config = dict(
    num_hidden_layers=8,
    hidden_size=256,
    n_experts=64,
    experts_per_token=2,
    d_expert=96,
    d_shared_expert=128,
    hidden_act='swiglu',
    moe_layers=[0, 2, 4, 6],
    router_score='softmax',
    normalize_top_k=True,
    routed_scale=1.41,
    balance_loss=0.000791,
    balance_bias=True,
    router_cosine_scale=20.0,
    shared_expert_gate=True,
    init_std_router=0.00724,
    lr_router=0.000687,
    num_attention_heads=8,
    num_key_value_heads=1,
    head_dim=32,
    vocab_size=32000,
    norm='rmsnorm',
    norm_place='pre',
    norm_eps=1e-05,
    positions='rope',
    rope_theta=71600.0,
    rope_fraction=1.0,
    qk_norm=False,
    attn_scale=0.177,
    tie_word_embeddings=True,
    parallel_block=False,
    init='normal',
    init_std_qkv=0.0425,
    init_std_o=0.0425,
    init_std_up=0.0425,
    init_std_down=0.0347,
    optimizer='adam_atan2',
    learning_rate=0.00092,
    beta1=0.9,
    beta2=0.98,
    weight_decay=0.14,
    lr_head=0.0102,
    max_grad_norm=2.0,
    warmup_steps=286,
    schedule='wsd',
    decay_fraction=0.347,
    decay_shape='cos',
    final_lr_fraction=0.0,
    batch_tokens=32768,
    max_seq_len=512,
    doc_mask=True,
    train_tokens=261500000,
    max_steps=7981,
    dataset='wikipedia_en',
)
Below are experts of layer 4 (counted from 0) of a mixture-of-experts language model. Rows are named router (the router's row for the expert), gate (a neuron's input weights, with its number), up (a neuron's input weights, with its number) and show model dimensions 0-255. Each number is 500 + 50 x the weight over its row's rms, rounded and kept within 0 to 999. Numbers have three digits each.
After each expert's rows: "comes after" lists some tokens at least twice as common just before its tokens as in all text. This comes from a sample of Wikipedia text that the model never trained on. Tokens count by the router's weight.

# expert 61
router:507522556537554521544509545452515540584488528553562499362555552446510495504412515448550550487443440410437430422449454463513503518530484411547458517502439478505547501547545457564672497467522572428373489459499431489451512483539543481528457500453457501559524625531501507479474522558487537465502544520513474573556496460500539548497467507524548397469503471523564446572584465615546467544475502460461590527537480509445450498511497545563455485422437586564413431478491563524506589521493484463519490508455572554502386472467501521459497502417540496503453494644560515483513470539471559465497564519502533421540498484612509583561424504558438475521421550498635530424515488519471373555491510526533551530470609459460551588498513529515475527433497553496500529505514592525433451423499525
gate2:432563489450414527504468539493450506517456532440484539522500486451533471482608461536492561455438463569525511543425538507543558430537474501502453482506489502426451544508441482457465427514533473456538531574566528581500536489603528557430474488454499405496475408493485388459523520384464426418466508463511397532460569485515499530489438570465466500590456465460547637498492453535460607440483447540487551518435466522471488430465580501464506470495475428457445515557530483522550382476510500506510518501569460537459504449588501498591470411510469472491555494513511469650513531588558393609446548449490511535561544411475654456541427495555560491432528453547439523493559523503483581539533393557483477459484536448542491566484510481449470513541486491441578493457572499506554471543364514
up2:556465567531506518467521410387535525466508535605520480426589508520493461576536475514480492479494449544567601503614506539443538534490455519456514580445527569498450556447485591470477583502533451440481526486434500496513536529530658477528471408498462569502573551456565473407541463475463443430483468482535571459501423490532457511484516495512531512476529468346479522420420558462466492426536557476506484552430518463514522492546552495475500561519506532436540507545492514389448567514459477466527546524467532480523626478492527587504450586597490531548460594492546515532419462431524584532553468485631541466414460457546415416554534502458521503534466542495472434463403478440573474540494487488470510400540447475510520635503453537471519453384599497518465555474500535498540509535441545
gate3:473487507562466460589486598309626451529612575533456584471423490560421460492428464461486504532492467624490518454556537526565499438521488466510520523464460457458539567527486462493491535505509527511581592529542498543504528485481503543508406544599536429500574480421578451490525484490608513473512513459559551503517509521555380462504513459403533511506532516492513521468566563525505618470495594565461506509470397518498474456528524535494503508584479522427558552529487494431494466460591483588486513556501585488469509456470470481522393556552482475534516499535545471455557429425523569538566467584533572524513527410541575588505494541476540457509525535571429519456428469459528531469525575590497603399481528455535549441524595486471550466460498542515543516499441464523522474587468580
up3:494477468514436488516493527443682521499486615521474617530476488589474448507439511524630541453463507585505521461540533492624499471521459453413462546476523476494509559488592466368493480513529540478583558563538530515541544541520482516507522561567525446498537560479506517493528547413529526421507538476467557516583511517530420471445462508437545457471571457477483535468575506515509567392579565592436492534512457489507445480550510526419507475584525535352456544546530459445479458437538438520456484456476485500438523439412459510462420488483429508499476558537524453444593423474517563439480519524528540577574505415540517606483464569433605435493434553521446496500498450377450492558429510568472553484531499493508428437486558519488570533512569553461580548501464489486499465518430534
comes after: "\n", " ", " Born", " Coordinates", " Website", " Country"

# expert 19
router:526534521453513432453558520547511478450549490523497507581528443549490509496639494533531451409480502488501537385491384466546487558491472530559529493520506598499468537447467574489556490515569550481558509471595524437464473603494497574454419579511497464468453386557467491513538548496392459502407423554521519476540566517563566496462543459411531510487525568457531420546476554570461577485453429581478487535547480502466448356470504376488470514406424513504493543496532516495518461503485463492517574520481584453396436607494545450518518428563510527424537525449530492454451536500437479528577495485582535411490452556490488513492455561486475516549586478467516532537483401551529600442560501470520639567469378471553509439573497525494516545585485496555485468550526565524559541524533464
gate2:511472470587495423497479509504440496458485558406531385503465461466520501547532599540433547545481540515467537531554473525492508448498518490469423539422458508529552606528477516557453484437410553512434525558482393482488555447500542540573438443527488471524492500521465477588459543358527508463496408497548510526486466533528511524489494493446575481565551518469520474593518436530466458535490545464477503553590597504425559541480453534421477436515502484481498551463427469511393439460467437471505535512439516610582568517492550515456476465356541543481465587445447554530542447398462518531480452542482445585509457491592501551494488547498530530464447478485566485578541459510533416506421378542469511457453443431508399388520517412478438529443590615489394477553539411532539508530527536
up2:496545558437575542512540535493562487536508402575480597505500526547609483422465394474488426497496538455507398492488487486533499556546483539561476432530523535557478496534508457427545538602601446467548459517532563530473426593499412502490479519540517502499474531457555513390577500572494462504550577537533451579499547439550471489461492443515503421448569444521488498423468480537577390426489487450436546496424479517506461461533462482607440537500500496463491520464519535560600537582479536453479425446559466376383458423525455448521471530552487464551506450529516526450452535603555466433556524430491464431440525484476542516515554391530594454589518533541405538464492532488452581456603585465502477617513483505524587551515475586508537496555445429476540488459447527509485457462468462
gate3:552557573482448527524465526462492493563484419478504520499515576525469565589504526476566493483470487527536514535473568473559438544591452479448484496531526463452568497423494516595479539449435466375483567461462626527562554496451551551533524533541420564535529593425550506476437473554485524603432481523429448596489406435555498543547448457503446527416487451550519511521461518481471478443435537500505492538434445490552525546556600499538484578575597446521552471522611466473487560554445488494544418490424524463520564502447477577450533522506502494538509491498599445415525477519515483497526531395414511554494524516474466475557489447542520534480539458537468550392482549541405473529584533489452559495617451558564538542500412422471502451495384437454485476375479528463435388432503468
up3:524475466475544566517483547540440555543507469534479487476553479540501592507490483473615486531544481482571521536480469508510556488464494503492518497413480523561436414464471438472464549562501516449456631463363435475536629336537485531482515477463482446414541587443575493423462452565435535452499499540597461411532457542420518447497478457525428566442513474535494567472403476470503496480637535507513575540563495492538509490586485544490567492503582526496513499503490595471535488473521548506497523519552457531458610425472457582481501578493526451586498583519530467445544462444591596506463488462528560530558515487400503492447504470536542467518490603507470595412591558546551481525475564518430464474515573517509534427435565487463490354488442547452526526517488495488505405432510544
comes after: " was", " to", " in", " were", " be", " is"

# expert 41
router:540472501558487531494407422384533440576550433540518422478555479495468463615498553513473480490453542425344393514506544542477503501576417489475523481526514523463415538509523513535485568417498443489444427414564494584556504487530497495555500546454442450445506492511551538556496475562449461583460464514509521584540482484538479437576547551509468494469531535480479533442471378579527501517467511534489479401456580468401488442470485537522508518479405547471497525484445506496531522540505487473520648461441530547488443506494497477492499474546528554521465539547510535457563537438570501491507573464410540346529451519487480452538513443546458404452460418462519504487480607555462408479524383487590640529427565503476587494542573470471527445519618531518516483430511564469546505489511562
gate1:460525583456405495500426479509516507411483519530423464488535467410624538439463453415494397575541527399493528469459556496435443596462537541569459548430471483562584563423510572539436553357448477541483512505508558443493585453480492532496537483433505467510445555546526513477468486539574613516572425549496487527527412523480516513447478499568517528473512573546492385497479576359487464476510528478457531475536539456553487457505442494466532471441581507475466477415551393484460550497469534486439509559467543451577460491531522404538501426543406423513466444560516490581617516490487408496484553554529485542523500554515491578487473507520463536514413476605562460525512580525463497570595452440476455500576480512414546468483486502506381452438458460494497492514463555496493494465438533
up1:493440529561486418485433493439547447516456546459546497544491455474489552430510503406514476509442533483503485431437417627473482577405462465509436498507379599483433546514541503583451476413499518538555501481570596465472518558465555483517544541452448429516470491500533494447451520547541542540560455532561487444478469498515559498506548529549494515502536593510499429512443455412545482430504485521484418500351469517533459544444494390598561488531476577440473558427560453447540536577572465487447543493388454487544487471478581523505481411516411466459433527505433486541573474537603495487593534512364546556519478562513476505511523549470394496452486518532558543498538531546429414494613506454519501504521459436454582514522456498600428491456469500505561555492497533437397585550495509
gate2:520474542546546480570544579423457486488494466430478495465594507373604504444577560569474451544567525502487522611563575571466488581553506491480544529519455547591572470536451507540504505513467460552486504515473484431479557465463610542456415537565550515534544464570496521614526495453549440457501399471525543430474431545566484569488471465482516478552433596478516394501531512466486416441523546406533458503470485507592426477451497519537565581550485471565546472608536493494441537482566544462498556530538563525484522407497544621372451462492620583488575482499415479541500430564563514566565433515430501566436418523479470494487463485531443583563520513519474488511474415474488479445469537455525522451481508499529545451464484537580496520453463509508495505410443485442454544539552419
up2:545618530413389499455610510487457542406441532563491482435462464498556521516366452473512412502475482519578529494451485504568475468467598521591445506461426461494557526486466525415515468540477444389429543524450505531405565560594441491496515528489442479544447518434452481450497418503495586444494526490417469578458477561512481560444491508526402517463495448521465468562516595530494563584519590459455556518576436502488497557543512508452439552512588529467345420452523540480459434469493493483484453549507584436547510490464488478462502449522445469551462470508497553486517518487498529500453419607510427518531531544457473594422451539554519452605546508514452501434465529577558540528518503563448425496559456516454508601515430465450450492437513426476451503427473481550484389475519465
comes after: "|", " in", " on", "In", ":", " September"

# expert 20
router:541524547520511470432482428499455529426432373460387586537538535498578548556448460510614493478518410487442643490509573516503544463528411490472501412519553494530533495485466493470548458471529482446571489488468497490414513554546474466570515577512473433404494583577437456475551503509558520443453514524526497541583434522478426518467463601536507490564547428534482488466454459586466561423498520348506505439474522610434574590445470544551476493409486476500484524520472544481544431594508503525588472496564516425475570546457484470467528497550447457495571513550478513408435520533415560498491541505491517557520503441471509451526379498492403463471497502510525445472499609522484459506486526508557555477523461509547387444555514539521439530536457458486494449516582498498515415418641531
gate2:468485534491406513488502444512518459520545492486521534368442507387513542454546531572527514440549546489537514527538611445451516568558586530596478534538566508487534574644502553540464491533432485579543450558434479496487539556463462451529460439546514522522464458484414440386540516527557519469571508552515464460514601537578502505595421467426579538528516523479436463438527534516428497461473505429498466544457493453526437453478421510464531462486525584460498481567461493537470517459610512513503442528489595541499533487541561490496485566569534609459509604472519456418576512479509555416550525534435523563469498465479566541566562490552540512481464406547370571546453472550534524479412494455517430544442362490546556508492592567527541543511561538506519496568418428466499578515486537
up2:400511515468508419361561477501529551574521474491506538499546564537531508450530377659509533548519473409509578439470454509510497450537518575474495552500574512487530532477457512529507451358505451440523537575534499449593515497507504507493511429505526473557439559516567487514583521538510539466556500566565481500576512507509447604461576524430435531545510462523545594534486494488571492503527611500505477577569444547488454530465503464467498521498456513552487529504538532465600477490537502565493531476549580442431571551576500488537539588529483566393495542485519465548503413544468591537500498606577538535357447422448508474526446455543540457533508507506560561433513587485488441553498578441555582513469516457469441457511526427476476417442467506493561361505487448431426497543551440
gate3:509482471557462582487557508504481439569504501478572497463416534425448462425537464519444514425540521528554459478621568505585459469482507524526490508437477469491568526630459507559428636447444517661494506565490510543491474536485476541443462488452527503582518476449523438510475514479480500532516546479417525458514601432522550482508474532496521559456513601415464518518497536451470525489467391502488559516525523436522514462542428468389517508535486519457496484625485430451531565481519512541374489533595576547528517376553566469500486491413588527479433496500588544599542537567544470468514431502441437430453521536574490471490583594563520492509476521542463485523479417531527554447481547469482481455436448515539615410429560568465490440540553540499485536437456513524479561547408437
up3:508516511501485571389581517512492599517453515495505431524540503435541497547426373550487529475482587455466400547428500614467569535463512519495504538465457555387550432570476553469524480540501473548456522492508457554508527532519462499427532421551534518569507403476486461570407433509511411531511554619461520447495498526392544508540532403555514497540465493574460551544605536540429468565443600466521517530507540551398505435547509559499463521531495550600599509513508537448507503441514504390461514454457475475446506479481504522423534529495473500482594485586523439530517519565558514458440580455501454543531527479551515366648464564549571473513567562452543478487465523548533500561521517411467516494471597442464523439483518490567451576518525516470434481466466435416538467499502412
comes after: "\n", " Albums", "hylum", " Apps", " Summer", " Clade"

# expert 10
router:469523502491484503566472435548544528486442475604473543573511533496461513567422531565440585491500597366417570433536456538504498484528373486536379540404552460478509547513461580562508521532550508462507496484469511502430479456536550414466503457482488466528513560557508489530518533564480442502481438469527561551526422504548571500529526427473362524350391558476463525418494423518454484542483555528513525431488466547460481505370517512630524419483425620469488556399522516499494515508502472551463510500433497460561545488439471474567452528537422479456451449394521422533432540567485487570515515623469462517428567510454495408459551482490481471476513497514569502416628486463493568463546467445457454527421465558568532498539504485478469534486558552444514529519515509476548527515514499
gate1:550550480483493492539400552437563531529494473489408559471485464522494440471504503511540503468475520448525494462454544509453493467492499525463544543550498551551525527518440540486557584492454446457512502479516434488550514470470489486462509672527533550377509493509494505493488595553513482506451536561427522505558470474498458512577508488486501507510473510506552552407495529466474573479560468601498504419507490513484501626560523587518478553527458493574564390420512487510458547472477510599535592512577413489535478519554521537581511446540546499556454452487502535466492569442610451511506451504487510498496601614494529427460450572468499484451488449499437498527548498423646539524483470529566480355465506512363560592576493478434522499460485460419541553551381537327519572394536525
up1:543461408478554486428389519472479419490526506493349502486542540469603377518452515514503530554471488545499449524414488575540540455541470525489433440532543439484567469585571538456493452510468476468547459546593486488586525447573454532516456529540542554437544472537493541486553505463548520481482515483449392629540534543508456613532522481548479437482480500514589538456493485497445484516548551554506488442458595505537447565548505460494522537486446513450592478490555513571472556390559544573499475410444424497545496535505518506608478456511559484554538446493461552482449497416566457517575457515528433551387509540557453489483556582455405400453485457506567533547533505409576486503483575413542449439476514431531537587574484532484455454414465467483600527491464502432492493511463411
gate2:486435561532491531475608489403417492490584520527542371456492540511486418571530475570529423471479577462521487482521470466406498428443477423502490589450506488478568494531531486369395508459518580563416471528524399540531521528529428515459454469493584506490478509540414556440567486579482492502483507537422523512463464409432454466476512520445570551490510471378473524446469533512565568524513490540537448418424579506531501372424484536447537458466475481561512437477406381502603543452486545475606592471529546503462460435464540553521463507493542473513572455594415474570535450434476486489492526474502478477596557484454554523476495556518451519611544570503535514499525393539477525489507450534404510480466485500472534542479407536505401510552475501392531515450528528525474495483474461
up2:559532489542497444537454475666495537423376509446444635455535488499561517430526531462413600597529487557488564566449516500521515536496513557497518415561522557480488509495453534506506527600464390526598505512552538513568424433554497497467459521532549548541501402424463391496543468419534532419628458499553465481576503580533603548507442519564451448538526566548534466463608427547589540469512514488474510534454461464471456513539516485525509478507513480473568579530479556530458482479495471500461472475406483445507587557546410495453534491437467446490550462457581501520423433550500565452498471574483582497476453470496412558606556438414523499478501506457495487516471540484553524554529462531489427493562547444537449520470453533591608431464519460584519450516483511491474547543531500
comes after: ",", ".", " January", "In", " March", " August"

# expert 40
router:529551422476580582464511420575424479524518640531508547470529441474516473595492507529484482537484459566567594489548453584451472565517404572503533504476552512530486502406461495515535530518487545520665507564499525414595466489541446441458491456537565549561497434421454514614464519538516492517410437508469509531510551455505431471465563551523545538467552528508483456502579469588531574448553514500504502518551480525504432468523486445534495482457520562480407550428421470535503489520577473508437581485472465506547444500484497418524498437529558433482496509522418491562504508447427441553559533476521411462479572558436474473545476569479494471551519485484479510472565404452586570553582534491479510526524374460390479503525423531580462459495442575593497508545554523444498557559560648
gate3:437511488512467462436448491446494533587467407522493507483297557469439470491524477519502463561529467439508480512448528433394476491512497509450455432458555484467397503478607496582457500490482518418461557452510550447443481598548527610394425490409412456414457526533554489514529578484479582475458556522477490461490497558492577557463548605539444451529500481523529595503445484491443484488473427477516553523532445544498523473448452533577482499537602488510481473488501382509586474455487485462524446512634537563485589448491519495531486440444527536429498567543477529523440407578560492464487488432517578502446459428538505555457568611464469475494559465520563594549561570454455451460467526437459531442482544460561529500481530517514549417459488510447517536517499462439451500401408487
up3:556484546512526494591509483444542508441551441519386421498531497536482542419484527505426498360552464411493531552466516489590564452458473398501533464488400553458624500462490428443425423476432508472507464535469463618533512457597521435535529484528561472500484482557383560453516520471508462575554500571586485549434534454507528531503450484578614413447427526497522508465470542496486485502536454558478509511468562423486551603502601434486444542581525438488585479474455470453488586611546588493497425521445505443543559527526538531466471635575496582512489526552428546498460507455501509460497446459522572562503520513427475525518525452601504531563517470549500491506489447515466492533534550488576553457490574458490579513417530490473537554603598526453521571537487515551565494509499524
gate4:447618521534470435496565476450481424557401483519377321579532485480506499533413493454565481509521449570474534574497510572554497499473511586505600409522525455465511500481566489618547496562514483397490463502503509492476501457514518656538396639549503518493622492527526488514453521581572391523470499561463485444511481536562527528435557515559526476564500442557503474488477533462455496509510547564528529511504490481536487467471557562572487567491477484518487538451444459524539520452474465605475464460558441488498553504487472499518562459449516464547405440504567539565521544586528535451567558492552488550496510522429447498518499527525567520429389569415462521596533494435570438418450510502464541464385448528511459523547483477498555407460549433508531533519481452436502516434444519
up4:476570491445457457490434583476508480448558528418509653459471452606481518485552455569528525499510495499516449515419517466450492609529522491428483483540467459526454589492480500445472540511498495541450515466455540545524545479561546490451551473412546492447470521506584476497481441420531467482530487513494486459559540561517484541471419483500561546611477418435463518536534490531480541408390392420474408467532470515460589326495564424445569500550505533437494538587639503403479403660504445468500554537446594579462483475509481501489487458453488431502474547490532458499520476498556520544511495502460530524523413473535536571491471445421495467500523503453508497444481500571490557485514470542459525612512575466592471527451481491571549546374495499420448465513489477533540488623482500
comes after: ",", " to", " was", " is", " and", " he"

# expert 34
router:508579493465435398453515584546474506407450570504446615513517544519456627376536435502478478464574521485511440572487474498565438431571462490439508538528461450601496502499573520530416484531597472484566456496474451573488450445492524426486472540459510478456418547448581478480522582433521494452476441526525548497520463490542417476463531469426555542466496475509460523525442512362488475610480495376499489484457510442523485409488434477511512469512533488510536554539456497555510528578505521392457542545527433531555528502454554463506544404521539535496482440525501359556467500454577510371545514519501544474537452584509464500448472519443470539538543555528454508525437565458582413513507494506548504594521490516643500478482568518534584465550494383467542521500455504409535455551575542
gate1:453594518417441449540413541451436595519534498427478571572492579536550507492447487446513486445428559516467474424580506384477395472458396362454424550552474477522476521481498464540503511496545492446610475541472478474418516568444468511503466425403561507447471541567505508470476448495439427505581515564517508524511373469546522514448538497466522498435611405470487567533495491474491527534513577415527587503451539457447427397452465445462452489542459553588567495522493460580543515499539573538536519469582560518434451566502495486458439490545404487468466534533426482668518467548511564452481576502495495485579450539571504522455455546525501483537491605506487509607499538511475424538579505533467485527494570456583495528469478451514471459442488458537456482425482480480496435458524482
up1:572459475538484548458470517527569534458500495542560490431477487452435449442360568411546490518476411570494477479431389548463534525556526475537449465500557443510510492468534485467516491518540571500478485489445510445471576475557459521542518527559444544479493449505513511475504548425626508466484574479541542603626469464502448587505477472573413464538567466390492440621505531483465400459494516544409582387468532522431463586552497479404423424453539492420445482431517572439410555451507528539456520570471391487420546468535511550523537547433672478566479496470464516497498430485548461526584512495476423477428450516487475496442525565547569491505505485442487551503495583462541542573487526495529601504455479446498518449511503506458493487414511421554489449487461459519564530496460456
gate2:442459521577450498535400501503476426493464550440513489492514579445499489511476465527519454545513473490526487414453542536564603512500500479451523549497444563570504578480453508457402454543520491441367495446522474506495490623589529480642523482548472440625539602497476526530531469546511510544541411556462429473490458497558425498540497528588476555477633532549510577515513477517465502371429510459499434478497501476593519493526509461490503561588601573412479505528442540501481533482468540449481484515433509513467540538466579590472536531513483563605432574494485515586548520616528436555566455447452389517553422543576493563464474405494450598464465442412520494423477477566502537498536571538453435541510500473540526539491481446488506512485495476425537593561523559503535452546482464
up2:471494436534568417565472445548493386448423544512450538434520572464447508462470542545361424484463477486424476450500537477525589467545456456519528493540464531513496542414432410486469499445547532471460490493463463515495521542560566434516487519416518522491465613453520479442496498509492551595499456492480410453461470507553527509485514460562517574492510544558469550532498484505428477510499549438432460505452447455552570415471467435470538519595579582501384470406512483469575504558555530563508465505489576427437485528418518529502419445543563527499497557507507509484486553571484524578558473453561451471595413508546444527460459462536512532481446503464533549318449509494600479456650584529494492524543447479451524454534498402597509427509525474411504588532510544441470427570511475
comes after: "-", " |", "|", ";", " No", "=="

# expert 28
router:507520490605572412556589468591440496437541516526524524460400425527457507466520472582510485476608464574565498479483490480494457569496554490459539529522444552452448463633514563531534527601493573477609501480591455510508524413569572467461451478525526489577525406530522460465428431382489368536503462427538502505543471463423468576521545483482512487489451527553513424595618510416468446474552495450496546517507440584436467453426350495475536474417467554521490536480497487549471461529489501535399450518409556462532513610515539509577499448437449556493504482512499496564452503459554496598469468496502474533546466502523550537509547524567446436519549477490519496562391399452493472496489441511523481547472396417472411555552453569558499526448468496547475496484471521513507532472516472
gate2:486470460524522470493544545561583568497543473499562556395505486423554447463505574548512386511504483478396593480466432470522494532602584606557554588485569428541481483384494486405429463435523512493458438552438530491471490474548490436545501428511491503551460582473470510440553492466529442403542564470522469504542570424545425408454493535473492481550601591368463509428507476535518482508473501474530506449498495519534490492518515513456565482501560476455462579475565565544454485500468548472499420574505509532417473559461367551537467487470561567582474457469584440460448454459477456456522433485542503414452500510546584543599443468537523512517463485543465458547539463485570463509383479539405579544471524436499553490447430518480577453514528421480519533481456462530566561422567550
up2:465429514531551523549556466530520443406507415478518534398467478461458453567497467507532519485387528483514494476497461566405536495480492524542543452543535392505589456471444464418418494471522515533512445539521501483523430381526433487539595493481536417598468489503499458497472547467558449434571363478389492511543543465529431501501474453471483515547459469431422508609557586520502484493455533464530473554437530502514450506475505518532441504449464407473525606454662532475499520434475510456434443508518465571457517556465492468441498454547568550591464598400528519456478521503487401493406425458496517410549527491539533491533457471520491577519557460532541403490543479395497507462464514495509558568386485431466416598448572528445578421496510522476528492536503472480526460492599525
gate3:511463540486519445532535536532521551511426479410434487514496570428541504448511485490455484530568522360493457411392532481458507472444441502557510442546538467607522423466521449550566546465421449509478528462529492552472521512483407460530495602434549445525370543557518459485480512496494430524438517570497385460478506526408465458442538435538488482568599519601467487454469467511425618547478488562484511575485498566529449552524516468536476517458515391441523564516487520501463378434484532567485485488482574570469477485450499445486526591470543493533416477563533528451454531451495495472506485534485466512510489566423515491571423514537547616529463620442538504398506536511563562562576505478437519522450609589542468510504464519466549505526563391467579523599404511523544578497524496
up3:555620462490483559460517622519509479561431456505535494545539525489557475486466428475428432505451443488467414543400490462467547553472559509530452411531514452594459468435441440413502373554476545509467531512471522454523533453470427490512577526551513460536537552544482486384494567496499522465553467415546473530511443507586543607383442388516432430507603468582448508587457436513550422571477420535461432485486554478498532433520523509444551507518513564465397498577502499554536491577533546601513472528528521398434409475413464487552476470449459485516539520500487468472579529516425538447490466443523444454500511473505401536587492451496518553510477554430536476531540433536545594495550500461454525445540521440546614470485494498494538499437496502465477447457531484589468544423413477
comes after: " to", " was", " and", " he", " as", " also"

# expert 27
router:535502507463444489532485484562465510471419537505514475494450501557536575535471514465578494526452567596424531569585562457523482467439449451567458453452616469472553466466542497570685573522537521538572492452435405584502455409386496416512461551477586445478443500426411531491506429433483523546554496412548536577546472456480499633459485538495565518429544439526498482589590474502556515541530518470518543549494488496450488386546543513435524499481444545480539519580545520513505517510503486483569528489529483540514469531573425473522406398567514574457436508543461549564448466520470516520517501482494486352498508566502577559488573485525526506478551453477465476530450528471447479435448448406557499483544442469422405514509601437606511479546525479551511526517441532555522479547564506
gate3:483512465498486464467474456479527476458421557456629535591585527511517529448598491547489418527539558468470570554471600495539500503507445596400447502443537544514576550481541580599518492459422484461524504516496434410489488499423530427528460561475453463357469522469546450474475494522524339525436419494492531423492395523535484398510605492456496495457550544480453458503433436526451439445429408517504519554498596506463557463448477463490460506521464475457498541550502465551518464510527487630447493498509485464583566501459465502482563522500518515516507513550512500532518486579460585515480485447563533454383404588407525405527499428538484465506379526473532470558490562390520440540510566522518454445539549429515445524471565480536557506528580530436557498511504457486486550558415502
up3:436435445463580464503534552515451464491487488455473529434534522578543551480548470507472535551456499502463475560562594461536519469623496512476441515465481517499507544488510473575530504570527506533465523556541488381545547401486613529505499498553537459572551495474493389434521484512459331461455393338527553482471482483609414447569489425501471527484525432408599609570493519512557486437619532498494545472539458514459574472449525488482512496531494523574502490592508506531484493572566550512489472500518493550532480566585428409589476498544487449493506455472551583581521443424441489523517467532514529445531512497567498442578472456429421522424528427563455480520533503473504434479459576509565603449521500491425424525514535558574541458536465496538469529531493391522424505476441470
gate4:457538420520468551458483512439451505476406500604516452586554546553443483493384594479546421592511492512405559486505488544477519522506465425497445462433531498475542526516457459474465538495506486459476521476501436511516476524439514543499525481465488561545444489493538511502497449506435467526432513532535538551407509441496544577498519512578501449485574489391617520464573440595482468410403416444490598485532512488542446617503549515538432515617498596487480549445457462499528527505548537446479501583594459436625524556488508504540583569531473542525481494440495536554512464462501566508556462437479475466386441516445482496424412561646540436438503413369491533456522513480476445553490520456485514490473554498533495415500448430417453456525517452553587584521513433494510437547523452
up4:499510443450351528475515487460504546528444521610528490502502444520404562470515509481615473536525512556484599468435566548514528573512450515547502512482523479569606568483551464523504550441597425410491481564530464579473481526534535470468583513520528551474380466499512566541502462459515462558478485588505539489499486478545536593516602571545541455421611486476530447536576402544477409470438492455496518521490538525513453544478557466572434511600539502473610531449414458503457515509522530487519582567518498460589532498445426517473487510564482489535465487492460445571466511528536528528529526436423425485457525578542493529391515546512476434414522430455494515373530538495509446475514413452495490426470562485568496399530523460419540513593530457530545562536538463469467430478646518
comes after: "-", " is", " as", " was", " of", " the"

# expert 15
router:518487459502568496439487437540552492413511438445557587633468537560425451515484413497468493378528550425482529539498470529561500519499508491483567537525516465448512533417495350443435519445457470459487462501519528472418532473447460425476550506418385505452559591504436479441532603507477470558551454511555428460508517401573537493470599511473577506466525438474427524497515556448487551503573470516532465469529560362513516453492493484514447456549523367482520459456506436544566479538574471471449552531467476555534475497547441406452495547422554546505488477502508476506443468441419451503544496504564483440572491480479558488576395427555404568426480514589531546496392558512400468506595553512475509534441493502543472512447519435442588451454479463550427498559446497533507553523477503
gate2:461469460531451480630482538598499550459526472488501471493447552467504518415569578480451576519520441527457498574603532468535519391603531571518502534556569517577454491448547452455559484521492480474602466544523473566533496529567513503506502514460503480445546433422533417552532500484509446482459565553479498501548592489498486536545480576487579445506515490416522506508608567526568462522492472502570553426516520587508519473394536570573536455430535391569569476512489518567509577505404477446469580533596435450546576456515479484460521539509500575525581363533529475521411522509603503541517479477506482478517551521456574491504490517491584601515507420498454539503430520425398462496516521462601510473488499516587473483481459596461515458487538441541497449497509582388578519443596559
up2:484483443565529401503604519483494545474557468542440521460463507514522394525481483474433508571482481529485522617481499481521511464557539511462536480411523637565579404536550510531358522474550508591525469530527605430432486455486456480483474518441434547484536426488551395492552564422471470505491421425451600413468492499486389491494427500505528546496547500465502487515519526518453515527459440462505454553559425500529470519484509531455407424490568473449512479469440509543502422479546601452447485487480457475563425423474588472566441458515524505474578480554562479460543565555579530466543479496497543459420561478463478576473414533513470413500475523639521542414536509555524466557524552522496483485473491505551597475477515512644379493529482536521629542473538479517458464586492477
gate3:546631486510554516500467539457505511501529481539445498417431575479504412424464494503469483467435567419435472461522500492504549384539617568517488473451530458521497442493533555526545511541527486464484492507536563518510583481533475522497485586493459455522489481493458443547541511514451519468455489535505384515588532487514516544465502548430370455521435414514579503500599493540573558562545592611461516556504463553487526485473534501535571503549540499501457538470517536481489470518564502560543374484561485492520461591477495539508473475457379385465599499497472490504511510535582433527448387397468430510495508545480526524498468588626511560432540468558551514416465438415589524393477415555451538553542474512398524560515471540506532585642543519468522549520559464519564521438496464
up3:561385492448518527476444495515443420490407445477522494494618386540464551506489445531535483543592440478423582480446418521486447440403524478408511486556559548490539543498577500435383474470552530492533527487468385502448413467583531586484618514515448543494622574516623547512442450454488622548456520442565519520494440514539482613556563544535442525550507474489494502447468551510458534505468443510508529428514567446484508521436491471575441569464458495488492514562481492472570440537522528560516564560530422448472575552481470474518504485495491574465399498504473536529524442469552505502535576552568533503580491474539548575488592434474503439451558509526526471489503497559472442600470471552477438518542518466542456414538400573552456472489443540545446515499543521561412565504502538
comes after: " in", " U", "|", ";", " In", " June"